config = dict(
    router_z_loss=0.0001,
    vocab_size=48085,
    norm_eps=1e-05,
    optimizer='soap_variant',
    beta1=0.95,
    beta2=0.98,
)
Below are experts of layer 2 (counted from 0) of a mixture-of-experts language model. Rows are named router (the router's row for the expert) and show model dimensions 256-383. Each number is 500 + 50 x the weight over its row's rms, rounded and kept within 0 to 999. Numbers have three digits each.
After each expert's rows: a language model's description of what the expert responds to; "gets" lists some tokens that make up at least twice as much of what it gets as of all text. This comes from a sample of Wikipedia text that the model never trained on. Tokens count by the router's weight.

# expert 11
router:515494513462514512493443479510445479449550517549560492537427547577504551491574591512530475585567504480440527464579573508508552520475532488546387511572523440467557483460512482506572517417509543512475484577492520479464543427539528457469604432428543537446506503581426497569450561428535498527413540522505480457475580422504558482486483591459525455590442554492502446506469479514442531472472
Description: Hyphens and list dashes. List-item hyphens after headings such as Doubles, table pipes, compound hyphens like two-year, and sports words such as won, medal.
gets: "-", "|", "–", " 1", "=", " at"

# expert 0
router:455511571446444585522419493435485469473565556466608528501522435422607535486547554477462477591519400446458522468472556454448559480547600441441441538516541428495520562477559454466527510470524518526397540605409558496474482475547483479477526472537506530439515449533484528561430559395512475620512479446485444400520540504427513468483481554462452536492412567461533442477534486493539561436474
Description: Prepositions after predicates. Prepositions and copulas following a noun, verb or adjective and introducing a phrase, such as notable for, part of, led to.
gets: " in", " of", " to", " for", " by", " was"

# expert 2
router:484462626485481543514419473495439486505508530527525462475495488594566477445474527408485520540488464461444455444569583410415553445561496428483411424558517457499563552359523539482577504480424529472412475515468469455465543441534500523544552456444517585468525417538481494512474543450548503565461549505494491412476532466499507508376383610529466493552409524473449448436517492496486497479427
Description: Verbs after subject nouns. Verbs, relative that and determiners right after a subject noun phrase, especially census phrasing like the place had, the village has.
gets: " the", " of", " that", " with", " on", " for"

# expert 7
router:560512510459549585556439473457455456380503500562541533460479487534519405560511533500545405578501486436499517455491564489531510513464533451430475496539481430456506548514502442492611511445492614436426448521538576477542491438558433502523529381406558551470590485440430502551530596450463494525451540508477412442451544459478524528512473458408476470534389549500442461468557462513460523518507
Description: Table and list punctuation. Table pipes, colons, semicolons, dashes and numbers after them in tables, citations and lists, e.g. October 1991: 57–65.
gets: " |", ":", ";", "|", " –", " -"

# expert 14
router:580472464396564511583446470507521419418527562578547546447466513511557448504537488436564482537440531430465503461468559504512509489553525411452484456570513443392474567546520486546511483434479474474425452520535521450444482444576460454510521414415515568489509456488439503570504600413483460524513565561513467457453563414491599510534464501446515464592443514465461438492550426437465453495521
Description: Commas and separators. Commas, semicolons, table bars, dashes and parentheses separating items in lists, tables, score lines and running prose.
gets: " |", ",", ".", ";", ")", " ("

# expert 12
router:482437603398536508503418469551405466487529519499547548451425461503515428435522538448538543551546551448493494489497563498435507497553536454529431548517510440465540527433462454522590478510485579495470478570523563494496489423588531420504525452392592559509502447537445570546443567428518496494376548601560491449524522464433517544506499479513441414571442530538500463492572429532481551461421
Description: Paragraph starts and quotes. Second line breaks opening new paragraphs, opening quotation marks and parentheses, heading markers like ===, and first tokens of list entries.
gets: "\n", " \"", " (", "==", "===", " 3"

# expert 1
router:535475521444555558526438512508424417460573524564499454492439508490550492492488610516516466504499496480477534406539577545481578491496545358464472524608476493530539491488471383481528474488515607509454426544543491506474492508515556500565526472408559607455452440535444606569478529443542502592444519498523463452501537425486477504536496529488420446549418548479501453537518504565490539558454
Description: Coordinating conjunctions. Conjunctions and linking words after commas, such as and, or, but, with, which, than, joining clauses or list items.
gets: " and", " to", " or", " with", " which", " but"

# expert 6
router:519500494427550544535425498519534439425565504558564516467409532500478487478553492426542462533538482421421559472514551515436448560543558419454432503562571461445504517505526472489578481447509502464488459553524468440470572482562517452485542413435551546515517473499413507595474563441487470545495535543544496425443521464457582388463428549454493402551424504493486468539536401512509477521539
Description: Sentence-final periods. Periods ending sentences or author names in bibliographies, plus table bars, closing parentheses, closing quotes and decimal points in coordinates.
gets: ".", " |", ")", ").", ";", "\""

# expert 5
router:505467484438513515584427461551484478418504562546554520511536490479505522469507535496506397470490441493459478486557528534540590564498571431405484500560467464492474586477457516507501449469567522475468445504541471454448497470597496543499537511464533585483479450478451579561525599472604526567579513507563445516405506450483506504497428571488524539513431534492445539487548417491596491509507
Description: Commas and copulas. Commas, and, is, was, closing parentheses and of inside running prose, e.g. player and coach, Triton was recommissioned.
gets: ",", " and", " was", " is", ")", " of"

# expert 10
router:491464577450561522515460461484428400489520535521579511452474532476490476498578536448495434549515464430390474437487594512495502475540575418471421535532542466472572495491488463567574512476437538531445498566501434409482562437567495516514586487461576567522469512492465516572443559460522489496465560565493508403451547435474512527448429508478431464524414516497416445471585464503512511505445
Description: Determiners and ordinals. Articles, possessive pronouns and the words right after them, such as the fifth, his wife, the largest, a number.
gets: " the", " a", " his", " he", " The", " an"

# expert 15
router:532528613425471513521452506583405489398544565483588464541424491537553474431522577483496465479480507412439512421429587452464533512498579416493464537501568449499462575428503512453563485440529541451477489541446491547473525463574477515525582488403585524540473478520479476567428603441491466558460493535512490436466550455439555544479459520502427445487433520443502425489531398584477507486446
Description: Word-final pieces. Word endings and possessive 's completing split names and words, e.g. Starg-ard, inv-oke, Henry IV's, often in military or ship history.
gets: " of", "'s", " his", "s", " her", "ing"

# expert 9
router:490446526429498523559466414605431468446535588580584464558481537419488542519473552500498430553540503481414494482476579562503530578475566491418477437543494483510529557452489497444519466470529590489488456526478528452440540425553467531470527535461551572406503469534449506597505565473573485511552574530583467463373547453369452496551460556491524488529420552428478481447550440468551536477475
Description: Headings and articles. Closing == markers of section headings like ==Playing career==, plus articles and prepositions such as the, in, a.
gets: " the", " in", " a", " ", " to", "=="

# expert 3
router:492502557453466522507413423541477481495566505590554530527460524579525506438568541516456460591534465442453471442484579503448445512532506419524443474483527421427572490482500467531579474410521560514465483597525513491454541407575524516452491461401604566536473441578430540568459562409544507542483551549580494472481560446489552543433478543498476452474430545536485484438476409418538532453447
Description: Proper-name pieces. Capitalized name pieces in sports clubs, places and titles, such as Sporting CP, Ilkeston Town, San, Central, plus line breaks in lists.
gets: "\n", "==", "C", "===", "S", " R"

# expert 8
router:443491602433564478513423389552438494466548505519568501470497518508545442468576565503464497542492505461473486471465580472487458526515504439503470471512523427472552454462552478538545525412509562459486498557558510527489532446600563484492522506412586556565510467592449540517505542414513541526475551661632456485436566444480555472475456583530469443603450519479542513494547483440499535483427
Description: Line breaks after phrases. Line breaks ending list items or paragraphs before headings, plus phrase-final nouns like turn, years, place, season, and month names.
gets: "\n", " time", " years", " season", " War", " March"